From a checkpoint of a small mixture-of-experts model trained on Wikipedia: a variant of SOAP for the experts.
Below are experts of layer 7 (counted from 0) of a mixture-of-experts language model. Rows are named router (the router's row for the expert), gate (a neuron's input weights, with its number), up (a neuron's input weights, with its number), down (a neuron's output weights, with its number) and show model dimensions 48-95. Each number is 128 + 24 x the weight over its row's rms, rounded and kept within 0 to 255.
After each expert's rows: a language model's description of what the expert responds to; "gets" lists some tokens that make up at least twice as much of what it gets as of all text. This comes from a sample of Wikipedia text that the model never trained on. Tokens count by the router's weight.

# expert 16
router [ 65 119 154 107 107  90 146 121 136  86  82 144  64  91 111 151 120 130 100 111 134 109  85 135 155 154 111  96 120 111 126 133 119 112 156 125 151 145 100 118 118 132 118 181 146 144 113 101]
gate2 [127 153 171 133 147 166 150 101 120  98 148  95 140 112 179 107 143 109 102 126 116  87 116 119 154 140 144 160 141 120 140 125 156  93 129 120 176  95 117 140 115 134 115  98 101 150  86 157]
up2 [123 134 123 178 131 122 157 160 113 105 132 102 111 168 134 112 117 110 111  88 133 151 120 120 176 134 130 144 118 126 189 104 153 102 143 178 167 132  89 163 138 158 156 158 121 117 143 125]
down2 [142 153 149 137 167 111 112 142 154 189 108 162 127 133  98 119 109 107 110 142 133 130  82 130  96 141 118  83 124 112  82  78 131 125 106 115 117 135 119 117 110 126 132 124 141 118  96 173]
gate3 [112 166 100 166 104 159 139 152 120 121 158 102 109 112 174 144 118 166 126 108 151 144 113 132 114 112 118 104 117 133 118 200 141 132 130 139 146 107 111 128 143 134 181 114 162  95 132 140]
up3 [169 165 110 138 132 113 152 124 141 149 156 163 127 133  96 114 136 129 133 147 130 128 154  73  70 137 162 151 158 146 137 139 144 136 149 125 135 161 126  74  90  94 151 152 107 147 157 120]
down3 [148 123 108 128 150 189 146 137  72 109 154 143 108 138 106  90 129 151 164 109 131 159 182 113 162 119 158 134 122 127 105 150 160 139 133 130 107 112 119 124 156 174 138  94 127  78 109 145]
gate4 [107 146  91 100 109 114 147 137 108 123  91 117 155 156  77 138 139 131 100 146 124 134 132 126 135 116 105 142 148 155 139 135 136 131  90 141 139 109 160 114 145 110 135 122 105 108 141 147]
up4 [ 87 126 160 133 138 123 130 148 131 149 110  68 153 154 140 128 123 139 139  96 130 127 172 142 112 150 175  98 129 131 157 181  87 149 142 123 124 140 113 145 120 174 134 124 143 163 111  95]
down4 [123 145  95 107 106 118 139 125 152 146 142 131 125 108 121 115  97 160 142 113 126 118 150  92 173 164 131 137 106 162 156 165 109 161 110 184 120 118 164  95 115 119 128 122 132  77 131 158]
gate5 [157 137  82 110 148 103 152 109 120 150 122 125 114 112 137 120 135 117 178 132 134 110 116 163 133 137 157 117 131 108  83 121 152 149 188 142 147 109 158  86 109 116 109  96 173  91 104 131]
up5 [102 107 100  94 135 166 133  89 113 165 136 131 107 102 127 163 145  99 185 130  88 120 105 100 110 110 155 143  99 105 109  66 147 125 152 133 154 153 123 107 114 126  97  87 103 133 123 125]
down5 [151 125 114  97 133 140 127 152 173  97 169  80 136 148 120 117 124  87 177 126 116 146 136 159 147 128 115 151 127 160 136 137 169 113 155 177 133 158 110 162 153 124 132 143  91 122 128 112]
gate6 [135 129 144 150 120 158 123 100 127 157 148 114 153  44 115  99 121 173 123  79 139 158 129 137 131 121  84 135 119 118 101 150 170 123 156 115 172 101 171  82 111 120 136  97 140 148 118 123]
up6 [138 119 101 168 147  67 125  97 134 120  94 140 154 158 161 144 116 149 135 153 135 154 110 156 138 156 143 117 147  98 148 170 110  87  87 150 134 100 126 159 125 159  98 119  99 101 123 115]
down6 [143 137 139 113 121 108  73 126 136 127  92 132 148 100 116 115 133 107 104 132 109  95 144  59 123 148 119 144 177 129  99 108 155 151 147 124 115 146 128 131 141 145 110 115 148 162 139  95]
gate7 [142 129 121 107 129  94 127 113 123 139 141 110 126 147 106 153 135 118 137 135 120 130 127 135 127 115 124 147 120 134 128 127 117 146 146 136  99 113 179 146 103 116 155 100 128 139  89 110]
up7 [121 157 109 113 121 142 129 143 101 132  87 151 106 144 113 155 135 139 131 159 129 166 102  98 148 135 179 102 106 151 156 147 141 120 189 155 139 120 134 171 104 120 150 138 109  78 150 164]
down7 [119 157 151 131 112 109 137 153 125 162 158 154 135 165 142  89 117 110 109 122 127  85 112 136 108 131 114 146 149 123  96  73 110 110 129 105 124 135 108 130 116 123 113 160 105 146 110 115]
gate8 [104 115 122 156 124 102 122 114 158 125 123 139 150 130 140 151 114 128 164 137  75 143 125 121 183 137 130 120 115 119  98 110 131 132 138 196 158 153 148 147 108 161 139 142  93 141 158 127]
up8 [165 134 106 164 128 148 141 116 135 110 119 106 160 120 153 107 177 131 117 131 120 157 111 145 162 123 146 142 150 130 112 162 130 121  93 176 151  91 132 112 162 137 105  90  94  95 106 105]
down8 [ 96  83 109 150 140 111 103  85 149 149 136 118 113 117 152  92 138 108 128 122  91 101 155 100 140 124 139 121 109 107 182 113 112 160 149 146 113 171 110 127  87 119 154 185 133 122 144 147]
Commas, and, & and or separating items in lists of names, places, authors and credits, such as Meyrick, 1910 and Zürich, Dübendorf.
gets: ",", " and", "),", " &", "',", " or"

# expert 7
router [106 164 138 147 148 114 124 100 138 127 119 107 145 115 133 135 153 131  99 121 179 167  99 153 154 127 100  95 161 135 140 157 109  77 136  91 142 167 116 148 124  99 156 133 173 112 149  99]
gate0 [162 105 190  78 150 115 115 108 118 113 104 170 138  98 128 127 162 122 181 164 151 132 135 129 140 126  86 148 117 134 143 145 120 128 161  98 127 140 124 170 159  98 120 166 184 136 137 112]
up0 [128 140 160  95 170 101 105 132 108 122 142 149 105  96 119 119 151 115 183 146 152 108 145 120 105 144 115 125 123 178 161 132 145 107 147  91 177 130 154 117 116 121 121 142 180 152 125 102]
down0 [139  90 132 131 143 102 158 127 113 114 105 109 133 139 147 101 157  87 120 133 141 151  94 121 130 132 154 129 161  75 106 135 110 150 106  82  79 146 111  98  86  92 172 152 162 138 148  94]
gate1 [150 140 144 124 100  95 100 148 139  92 116 118 125  94 132  77 130 136 193 157 143  84 138 145  99 170 129 111 131 145 173 102 136  96 171 134 129  88 115 132 148 119  82 124 165 132 151  91]
up1 [167 143 151 143 132  77 133 176 135 123  88  98 101 107 150  96 170  92 198 150 143 134 172 121  94 156 128 137 136 135 152 106 145 105 149 142 115 126 149 130 148 109  96 162 127 166 151 108]
down1 [117 118 146 134  91 121 133 130 118 141 171  83 146 109 132 119  81 142 167 135 151 113  86 123 106 146 104  94 124 114 117 149 133 177  63 135 176 148 132 140 136 132 138 158 133 134 136 124]
gate2 [123 139 174 174 113 130 158 100 118 124  68 130 114 131 113 102 114 126 136 131 117 146 122 105 113 121 127 104 109 120 156 117 103  79 118 112 103 122 121 149 130 102 130  91 137 119 109 116]
up2 [125 131 164 158 149 123 117 131 103  92  81 102 113 127 113 140 123 100 145 144  86 103 161 124 114 117  94 107 120 125 139 102 100  89  83  74  95 128 104 134 147 104 124 123 126 117 129  99]
down2 [147 147 145 139 123 128  96 160 130 153 137 104 123  90 130 102  91  87 128 111 100 142 104 156 150 125 142 142 129 111 131  52 138 128 123 118 119 175 120 114 123 103 115 117  82 140 130 105]
gate3 [106 105 125  93 146 135 124 120  73 127  92 124 133  95 152 180 144 140  87 155 135 116 166 119 142 145 126  93 126 116 116 165 112 166 106 127  81 162 120 134 160  89 108 140 126 130 166 115]
up3 [120 119 134 110  96 130 140 171 155 109  99 153 198 118 114 144 170 162 118 126 170 168 149 140 115 103  80 155  87 135 147 164 144 159 134 115  94 146 143 169 131 155  96 119 108 116 126 118]
down3 [103 112 137 105 146 136 134 132 158 106 119 124 152 165  80 135 114 150 113 144 121 170 119 156 113  98 125 110 159 115 150 122 119 154 102 125 162 159 131 122 160 116 130  95  93 139 146  56]
gate4 [105 155 113 113 158 154 101 113 161 147 140 109 133  97 134 136 117  96 123 119 146 133  88 104 153 164 153 162  85 126 155 152 108  92 149 140 144  97 145  99  70 164 121 163 188 132 129  92]
up4 [115 159 113 124 132 153 107 102 143 123 129 128 107 128 120 132 116 112 118 116 156 149 125 119 152 147 170 158  75 150 160 147 128  96 139 139 107  42 122 103  83 148 131 183 149 143 146 117]
down4 [149 136  98 118 151 109  85 102 123  89  95  91 103 122 137 113 169 134 124 120  97 121 159 171 119 143 123 130 167 125 108 134 124 158 105  80 127 111 172 123 128 154  92 160 109 126 190 108]
gate5 [ 93 127  88 128 115 135 164 141 123 145 117 135  84 139 120 126  75 159 134 127 160 118 100 128 164 105  82 138 149 118 121 193 120 133 106 114 107 154 122 149 121 122 149 112 162 145 121  91]
up5 [144 144 112 137 129 115  90 134 137 141 158 138 143 119 134 154 142 117 132 140 107 100 155 149 126 141 143 113 154 105 126  78 120 105 152 120  98 105 157 155 113 122 140 129  85 124  92 198]
down5 [130 129 126 141 121 152 152 181 141 101 107 163 132 128 162 107  95 123 141 168 102 130 119 106 102  90 139 117 134 164 133 154 122 104 121 157 124 133 126 148 117 146 148 121 125 122 109 228]
gate6 [141  81 145 159 158 157  83 167 117 167 114 116 151 120  96 110 155 130 139 107 118 124 121 102 136 181 123 109 140 160 141 125  97 109 119 114 117 137 144 141 122 129  82 105 142 161  91 108]
up6 [155  96 141 156 118  95 106 156  89 181 120 128 133 186 127 113 140 116 152 143 153 130 101 123 183 142 141 127 155 110 133 131 111 150 145 127 124 132 124 112  95 117 116 110 128 161 135 103]
down6 [175 181 110 132 130  81 140 150 140 102 159  86 128 144 109 117  88  99 126 120 155 159 104 167  80 169  93 152 137 134  93 116 134 128 153 144 129 107 128 149  90 128 144 139 137 123 141 118]
Pipe separators and dash header rows inside wiki tables, especially vote tallies, sports statistics and percentage tables.
gets: " |", "|", " such", "|---|---|---|", "|---|---|", " •"

# expert 29
router [ 82 132 155 140 152 152 120 150 124  98 122 134 153 161 129 103 144 141 104 169 125 148 104 107 190 128 118 118  97 116 110 157 110 116 115 102 113 101 157 116 155 163  91 178 102 131 130 142]
gate0 [ 74 122  95 106 129 132 134 156 106 150 120 126 142 144 147 127 107 148 113 114 156 151 125 139 128 181 125 140  94 145 123 151  98 136 151 101  60 153 134 146 156 121 138 151 126 137 131 156]
up0 [173 101 104 108 141 146  71 137 161 102 141 100 140 146 143 126 157 133 128 111  92 125 129 125 107 130 128 132 122 163 163 102 131 115 154 106 144 132 129 113 133  92 102  92 145 139 108 107]
down0 [180 150 100 129 100 150 159 135 126 139 131 148 142 109  82 166 139 138 138 163 122 127 128 122 128  99 161 148 124 117 110 203 170 142 146 135 123 111 109 161 166 124 112 111 127 152 121 165]
gate1 [108 145 136 188  75 128 164 109 154 128 121 117 151 115 136 135 128  90 118 141 120 124 123 145 138 123 122 119 133  93 106 171 119 151 141 137 123  75  99 150 170 143 117 122 125 101 119 133]
up1 [131  98 114 154 119 107 141 142 126 114 174 128 110 109 117 115 124 165 104 131 164 131 149 136  84 163 108 148 161 149  96  92 103 128 137 127 146 154  68 117 137 158 128 138 124 117 140 152]
down1 [167  89 147 148 132 104 104 147  95 135 127 128 156 141 121 129 108 147  98 163 127 142 126 125 116 151 114 122 107 134  80  66 132 133 145 113 130  96  69 119  95 184 103 119 142 113 102 106]
gate2 [125  77 128  98 130 158 116  81 121 139 157 125 159 114 155 103 101 139 142 128 141  87 105  82 112 142 151 135 101 130 102 150 133 159 137 148 142 160 143 147 131 134 125 130  83 121  95  95]
up2 [ 99 116  99 102 151 132 123 124 148 182 125 150 139 138 101 156 115 129 157 137 141 100 126 156 176 110 151 132  99 130 132 136  97 177 119 152 130 145 107 126  76  97 138 158  95 117 138 113]
down2 [ 99 147 109  96 138 136 103 143 141 165 113 126 102 184 114 117 138 113  90 120 125  94 110 148  89 144 117 101 154 151 110 125 103 139 119 106  85 130 132 132 104 151 158 108 101 144 143 177]
gate3 [146 122 134 136  82 131 150 117  99 148 155 109 109 136 138 129 116 128 133  96 106 119 109 145 114 152 155 118 101  76 110 165  84 148 138 138 122 115  99 103 120 130 132 139 108 105 124 137]
up3 [148  77 149  78 149 137 117 136 111 139  57 138 162 126 124 140 130 114 125 112 156 108 118 122 128 116 126 107 131 138 157 166 126 154 110  92  98 123 129 104  98 105 137  99 139 144 161 213]
down3 [170 126 135 100 109 110 166 137 102 107 116 122 156  94 111 116 170 129 116 115 131 119 135 148 161 149 146 118  96 173 147 132  78 142 137  85 121  90 140 116 137 145 124 106  87 160 109 148]
gate4 [106 116  95 139 111 143 135  64 111 117 139 136 151 141 113 144 118 122 139 153 125 146 138 150 151 135 125 115  94 152 157 145 121  93 151 128 162 109 151  73 117 114 126 153 104 108 101 183]
up4 [127 180 166 168 125 140 115 137 126 116  73  87 128 108 126 146 155 152 133 160 175 125 107 147 121 113  98  94 153 106 125 138 158 143 156  96 135 147 133 130 145 109 112 103 160 142 120 149]
down4 [122 132  99 167 144 146  96 146 157  82  89  68 157 150 127 155 141 162 139 141 170 160 123 134 156 123 118 150 133 129 116 125 162 118 103 183 104 150 138 130 134 114 126 128 129 133  79  84]
gate5 [139 104 107 117 105 130 127 130 137 123 113 167 140 116 104 114 104  94 129 137  89 104 123 109 109  90 139 143 114 156 146 161 152 133 105 122 146  92 100 103 104 177 152  81 105 140  77 110]
up5 [175 137  90 141  91 127 127 158 166 104 165 103 152 136 144  89 134 104 141 149 113 112 138 160 108 163 109 140 128 123  79 109 105 153 136 106 102 178 137 131 135 145 117 116  86 135 136 131]
down5 [142 151 113  88 140 125  76  97 106 121 108 144 155  97 154 123 161 126 102 124 135 143 106 138 113 121 134 114 104 115  75 121 104 154 111 114 150 108 146 112  67 136  89  88 127 104  99 126]
gate6 [100 109 107 169  79 141  74 123 152 189 120 101 132 141 142 135 107 117 156 165  99 108 129 113 130 166 147 155 125 150 139 136  79 154 152 101 101 144 140  72 147 141 109  89  88 137 136 116]
up6 [122 193 179 135 130 119 159 122 120 122 105 144 137 120 102 125 148 142 127 106 140 158 106 178  95 122 116 119 145 142 141  87 137 124 122 129  96 108  94 131 125  86 172 126 130  93 111 139]
down6 [ 89 132 118 154  74 111 130  84 112 129 114 114 124 141 142 124 134 147 127 144 165 140 115 134 140 118  83 171 100 129  76 113 129 138 133 109 125 119  95 129 100 126 154 144 157 115 180 116]
Nationality adjectives and country or state name parts, e.g. American rapper, British, German, New York, United States.
gets: " American", " New", " States", "ian", " British", " German"

# expert 8
router [185  79 102 162 135 168 163  95 108 138 138 141 132 117 130 134 113 109 134 136 118 104 113 107 181 123 140 128 156 119 163  77 127 119 108 105 147 150 114  99 137 145 131 150 116  93 167 140]
gate0 [154 139 123  93 135 137 106 116 139 137 160 137 121 146 119 106 132 129 139 135 149 163 145 122 108 128 148 156 151 140 145 110  95 112 176 104 146 141 116 168 147 121  92 179 140  86 132 113]
up0 [150 132 108  90 125 109 123 143 109 129 106 119 103 122 120 139 120 110 113 118 164 171 129 160 159 128 120 121 188 172 144 126 157 129 133 125 147 105 130 136  93 138 110 167 147  71 160 150]
down0 [131 118 174 134 127  96 144 162 139 140 116 167 125 157 140 126 117 131 138 142 124 135 137  79  98 118  90  94  84 145 118 104 129 165  76 101 122 138 119 116 168 114 126 130 113 179  83 109]
gate1 [134 142  93 153 123 166 144 130 129 121  84 152 121  94  84 114 125 122 148  94 120 147 149 135 106 135 169 124 123 131 106 112 143 140 125 134 106 131 136  97 136 111 129 100 112 122 153 180]
up1 [ 94 160 127 114 154 164 133 122 140 151 116  71 101 136 174  88 129 148  77 152 153  95 121 130 139 171 149 101 125 123 152  97 100 136 128 138 161 117 155 131 166 113 118 158 138 147 103 130]
down1 [118 158  94 125 130 125 121 125 126 161 122 122  97 112 108  90 117 113 125 113 139 104 182  86 142 123  92 108 152 163 109 161 125  93  93 145  94 160 146  64 144 123 133 164 117 133  83 163]
gate2 [115  95 140 130 121 130 152  78 132 168  96 157 131 119 142  92 159 140 114 131 139  79 135 111 146 139  95 194 119 129 105 149 111 139  96 136 107 146 126 103 108 124 123 121 126  98 113 115]
up2 [129 146 130 148  98 123 148 111 146 129 140 127 102 119 164  91 125 150 138 138  99 182 126 111 116 138 140  94 169 154 103 123  90 101 185 148 106 124 110 117 132  95 118 130 100 116 142 129]
down2 [137  93 137 134 136 160 129 121 101 120 120 157 107 111 108 135 126  96 180 120 155  83 133 164 167 132 107 144 124 118 122 143 151 106 148  99 116  98 146 154 107 110 130 136 125 112  88 188]
gate3 [123 132 109  96 102 156 119 142 112 133 151 177 101  77 137 157 134 105 116 122 140 114 109 107 183 113 145 151 121 120 135 132  76 164 113 131 137 108 120 160 116 116 129  93 139 109 132 160]
up3 [150 108 133 104  87  99 137 114 133 100 130 153 143 106 120 164 151 107 170 129 162 151 106 167 149 143 169 102 109 105  98 151 117 132  91 121 147 131  99 103 110  94  97 104 134 121 126 143]
down3 [162 137 105 109 131 145 140 110 118 143 112 107 135 163 143 155 150 123 145 157 105 115 121 151  53 154 128 153 135 144 107 137 120 125 142 103 128 132 151 112 148 152 140 127  75 121 114 183]
gate4 [131  78 124 173 158 163 117 132 153 139 133 117 113  91 118 159 115 135 129 134 122 116 110 112 129 116 117 146  62 120 129 106 120  89 162 144 120 200 132 114  76 134 122 149 120 135 116 111]
up4 [ 97 116 148 149 142 124 110 141 137 130 180 131 100  84 126 134  58 111 146 125 152 140 151 157 152  98 108  95 113 185 174  86 137 124 114 130 145 139 136 111 161 126 118 142 153 122 107 154]
down4 [178 145  99 166 172 102 116 109 156 105 156 137 120  56 125 104 144 123 145 137 108  88 133 108 123 146 111 113 146 134 159 126 126 104 142 113 110 131 127 142 137 103 103 115 134 134 128 149]
gate5 [156 128 143 139 128 143 143  75 158 134 145 135 131  99 156 161  58 114 159 174 130 151 106 120 112 106 148 112 119 124 147 100 116 108 127 127 136  87 100 130 143 159 134 111 184 121 110 142]
up5 [104 132 137 128 156  99 116 146 127 198 124 116 134 132 122 114 166 113 186 133  87 138 139 126 132 175 153 160 151 146 129 124  88  96 124 112  86 166 113  91 149 121 155 130 120 144 128 105]
down5 [ 77 140 147 153 148 120 122 159 124 163 125 117  60 114 140 155 132  72 124 109 120 152 125 135 161 141 137 120 185 118 126 113 156 128 133 116 146  96 170 140  87  86 126 180 124 123 118 115]
gate6 [115  94 150 123 123 147 129 106 107 106 136 166 160 139 150 101  63 117 134 111 149 103 119 163 137  89 153 133 127 133 144 111 122 114  99 160 149 144 150  96 129 144 147 107 153 107 161 128]
up6 [148 141  96 162 117 122 132 128 122 122 119 125 163 135 134 100 165 156 117 206 102 149 106  96 145  99 113 112 111 163 152 105 127 126 151 139 143 125 117 159 105 126 132 127 107 143 153  99]
down6 [156 149 107 138  96  99 124  96 137 136 107 122  90  95 121 144 121 126 164 149 106 107  84 143 125 131  97 117  90  97 123  93 106 118 167 158 117 147 134 141 133 163 121  87 113 150 156 137]
Single consonant pieces and short endings inside Central European and other foreign names, often in tables, e.g. Ně-m-ec, Lás-z-ló, Kvě-t-oslav, Tod-m-orden.
gets: "m", "n", "t", "f", "l", "k"

# expert 27
router [108 123 172 130 135 130 158  96  76 106 121 106 117 116 161 135 142 121 121 148 130  86 124 134 133 147 114 105 188  96  88 146 121 125 146 114 142 110 122 158 111 107 146 130 152 167 122 100]
gate0 [ 90  96  98 181 114 139 121 155 106 112 155 130 124 135 159 138 111  80 125 119 160 111 155  79  96 171  98 146  81 148 106 137 126 129 128 188 122 113 121 112 105 178 147 158 131 131 122 113]
up0 [128 122  74 172 115 101 122 149  90 152 137 133  94  88 124 158 141  94 119  99 120 163 127 148 153 139 133 133 147 147 128 141 173 129 141 134 126 113 144 105  80 137 132 119 151 181 110 103]
down0 [131 120 114 154 139 130  99 128 108 114 168 105  97 105 167 121 106 139 137 134 114 153 135 169 158 150 110  91  91 129 120 113  93 124 104  91 113  69 142 123 113 147 100  85 125 101 156 108]
gate1 [149 130 105 123 143 121 114 108  82 158 120 154 140 146  64  65 149 143 148 154 121 127 106 131 125 165 124 134 126 109 147 121 131  95  89 160 134 156 147 107 128 166 144 138 111 132 129 108]
up1 [131 110 126 170 146 118 126 151 107 164 144 140 133 148 131 131 114 135 135 106 144 117  79 148 158 110 108  89 148 139 155 135 160 125  93 141 145 129 128 106 107 100 135  85  82  92 188  98]
down1 [114 109 109  79 145 132 141 108 140 102 102  96 117 111 115 139 149 123 140 121 149 122 128 121  96  90 118 122 124  59 152 109 129 136 107 125 159  82 119 132  77 131 109 151 174 128 152 119]
gate2 [134  83 116 120 118  84 153 103 125 121 147 137 111 165 166 128 151 145 185 113 157 131 112 139 118 139 101 151 105 167 121 150 151 156 123 138 135 112 145 146 121 131 161 161 131 130 176 141]
up2 [146 164 147 135 115 122 163 160 106 114  98 126 135  99 185 137 154 130 114 111 151 116 106 172 115 136 119 156 111 126 128  82  96 175 145 109  86 118 155 142 145 105 161 163 152 141 157  94]
down2 [ 97 121  87  91 128  59 123 165  91 116 153 147 163 102  92 176 117 118 128 114 138 133 131 150 106 117 103 104 167  86 114 170 130 150 156 144 133 128  81 105 174 140 140 123 167 153 125 141]
gate3 [127 108 128 188 104  99 129 100 135 126 145  84 110 126 145  97 164 157 145  94 118 130  90 127 174 133 144  92 153 116 151 142 156 114 156 123 125 100  80 127 159 148  96 137 134 134  97 160]
up3 [ 81 117 138 192  83 106 158  89 157 131 155  86 143  92 105 120 149 163 144 130 125 132 120 112 150 118 122 106 157 123 156 159 151 144 124  87 120 111  77 133 157 136 114 145 106 116 121 135]
down3 [145 101 113  93 115 125 133 123 130 127 119 120 145 163 156 166 127 138 123 131 132 110 113 136 131 108 118 125 123 142  86 126 145 111 147  73  96 108 128 189 121 120 155 115  77 112 120  78]
gate4 [128 137 107 111  95 138 111 142 129 123 201  94 152 135 125 139 118 164 134 153  88 153 161 141 135 114 155 115 115 192 128 134 102 159 134 157 147 126 148  68  95 133 146 112 161  99 132 166]
up4 [162 105 155 139 121 142 149 112 137 116  96 126  62 158 123 147  99 104  94 156 134 125 162  87 120 119 144  95 114 106 114 127 132  56 143 120 174 166 105 141 134 117 134 114 106 134 164  56]
down4 [155 150 112 166 129 102 167 103 155 132  99 146 107 106 126 139 162 130 167 145 182 178 119 120 139 155 119 151 106  90 108 126 108 109 122 134 134 120 121 121 145 128 107 148 142 146 160 173]
gate5 [137  80 143 131 100 123  73 104 166 123 159 120 118 122 123 130  93 120 125 117 127 148 145 118  99 121 147 100 124 122  95 159 129 157 160 138  89 174 145 100  95 159 110 126  96 162 162 108]
up5 [156 122 119 124 113 117  98 131 169 103 150 111 111 121 128 147 118 161 152 153 155  96 130 159 107 117 142 116 171 134 105 159 114 122 155 142 141 123 131 117 108 120  88 114 124 116 106 120]
down5 [123 133 121 165 125 119 115 116  90  86 148 142 120 147 132 143 101 109 182 125 134 100  95 136 149 156 144 150 126 145 123 126 158 114 141 139 122 120 116 118 156 128  87 118  89 126 167 124]
gate6 [110  92 120 136 102 145 128 107 101 122 191 135 108 168 123 149 114 115 127 148 181 109 143 155 108 117 122 125 110 134 137 191 114 128 151 122 180 161 129 164 117 153 123 100  92 137 146 122]
up6 [123 123 157  96 123 163 156 148 120 140  96 145 170 116  78 102 157 124 152 131 103 152 164 153 141  95 118 107 112 123 146  93 117 112  83 113 119 142 150 111  89 120 127 120 120 166 132 159]
down6 [136 155 103 107 131 130 145 126 147 142 101 124 120  89  87 134 148 138 155  93 144 176 134 147  73 113  99 146 105 121 126 175 160 134 134 146 163 143 103 139 134  78 135 153 106 152 147 117]
Semicolons, table pipes, slashes, dashes and closing marks that separate fields, such as "Romanized as X; also known as" and empty table cells.
gets: ";", " |", " /", " –", " and", "\""

# expert 19
router [122 122 163 135 130 152  98  78 103 130 128 134 157 118 178 161 132 154 109  73 122 133 159 159 148 120 126 138 155 109 122 132 119 145 150 135  95 137  91 145 123 143 155 123 136 139 149 126]
gate2 [113 124 135  98 100 135 124  85 133 131 123 140 134  98 121 132 120 114 102 128 138 132 140 135 156 115 129 109 116 133  94  95 158 108 145 130 113 122 124 105 132 166  85 139  70 133 137 122]
up2 [122 135 133 177 127 119 137 156 101 116 116 109 122 104 184 127 135 154 128 111 130 128 105 144 102 129  83 157 141 111 162 165  86 154 157 122 147 139  83  96 110 129 166 117 133 123  94 187]
down2 [129 109 118 145 123 135 137 179 106 135  79 173 131 131 121  92 136 118 175 130 134 136 163 125 113 155 163  98 140 124  89 168 136 138 100 119 131 109  95 111 151 140  72 150 139  98 123 177]
gate3 [112 136 144 110 151 125 145 116 146 132 131 195 102 116 124 114 128 131 119 157 108 120 158 152 124 138  99 148 119 142 129 145 148 165 102 141 191 117 156 120  79 166 114 132 117 133 137 156]
up3 [152 128 107 132 111 103 168 159 122 140  74 154 137 117  91 179 138 160 158 122 150 132  80 127 153  97 129 124 139 130 167 130 100 129 156 160  80 146 175 140 172 162 160 148 126 135 154 131]
down3 [105 139 104 101 103 111 159 120 118 133 142 107 186 145 119 133 118 147 109 140 182 143 116  91 128  84 123 113 140 104 100 116  49 150 166 129 150 142 118 149 130 117  98 119 158 126 128 141]
gate4 [137 128 154 104 119 116 124 107 150 145 165 145 133  99 144 106 120 117 127 153  99 149 118 111 120 135 125 166 129 106 150 124 132 170 139 126 120 151 163 182 114 114 151 133 176 134 103 151]
up4 [138 133 140 138 131  75 112 143 145 127 201 106 124  80 156 107 122 109 106 112 133 158 101 128 124 119 150 169 118  94 162  98  96 134 181 112 107  99 113 110 122 134 125 142 144 146  82 135]
down4 [136 168  75 104 135 148 126 136 100 124  86 135 118  77 137 139 135 133 109 164 140  87 142 174 133 101 104 149 140 101 127 128 176 118 146 134 157 161  90 126 144 169 124 119 125 108 134 177]
gate5 [106 146 108 127 137 109 142 142 163 150 154 145 154 105 140 140 157  85 122  76 141 124 135 122 104 130 142 113  74 131 111 134 117 128 127 128 148 107 129 148 153 110 125 177 130  69 146 118]
up5 [134  85 128 110 116 132 125 159 120 158 111 133 151  67  70  83 135 118 132 157 124 138 103 128 150 113 128 108 143 158  73 118 154 140 150 121 112  82 122 118 117 140 112 116 132 157 146 140]
down5 [133 110 110 111 126 142 150 135 127  99 126 100  91 147 133 124 128 129 149 114 137 157 108 121 165  83 114  97 133 158 117 123 132 123 147 147 107 136  87 152 105 103 158 161 117 102 117  15]
gate6 [150 102 154 123 118 135 113 146 144 131 177 153 168 137 138 135 164 113 119 104 123 105 136 169 112 120 133 105 113 163  68 162 152 102 130 144 149 152  83 104 147 122  89 115 116 143 110 100]
up6 [146 143 114 145 145 117 127 107  85 107 127 105 134 113 143 129 147 108 167 170 154 126 106 114 120 103  79 121 130 130 131 113 135 113  72  85 117 128 174 171 109 147  95 141 143 122 132 172]
down6 [138 113  89  93 148 128 125 177  98 152 120 172 102 147 112 119 123  77 122 146 117 129 123 164  89 127 145 122 116 119 163 153 144 123  66 125 158 117 110  98 177  98 152 140 117 138 101 142]
gate7 [125 121 136 166  99 101 119 169 124 128 120  98 150 105 105 129 110  95 119 120 138 132 135 145 128  86 112 102 108 159 106 139 155 117 109 176 148 118 115 107  81 153 149 178 151  86 106 152]
up7 [130 112 149 124  99 137 129 143 118 112 118  88 150 131 117  88 132  98 103 140 132 120 106 161 159 139 139 127 151 152 122 117 100 134 114 155 141 127 127 128 125 130 116 136 112 141 126 125]
down7 [ 97 114 177 171 117 128 135 121 149 141 134 106 142 109 138 130 126 111 115 123 121  89 121 181 143 123 111 134 139 125 173 154 117 129  85 167  72 141 133 134 147 104 130 113 131 147 143 109]
gate8 [120 105 127 149 138 147  96  93 126 114 132  73 115 131 133 132 120 101 154 111 115 122 108 158 120 157 147 135 161 161 114 160 110 107  93 112  81  81 123 136 110 119 104  80 161 150 150 150]
up8 [130 129 126 131 102 140 136  87 137 136 124 112 108 101 135  47 137 175 123 154 147 115 168 141 157 112  94 156 119 105 148 114 117 108 121 106 118 138 155 142 132 140 134 156 113  98 131  94]
down8 [149 125 145  77 146  67 139 144 122 131 141 191 108 147 132 156 145 139  90 134 132 101 135 110 118 169 133 132 160 117 154 138 115 116  97 143  73 121 112 117 120 134 148 125 151 101 177 171]
Colons after infobox field labels and line-initial list dashes or equals signs, such as Country: or Weight:, and bullet items.
gets: ":", "-", "|", "=", "==", "):"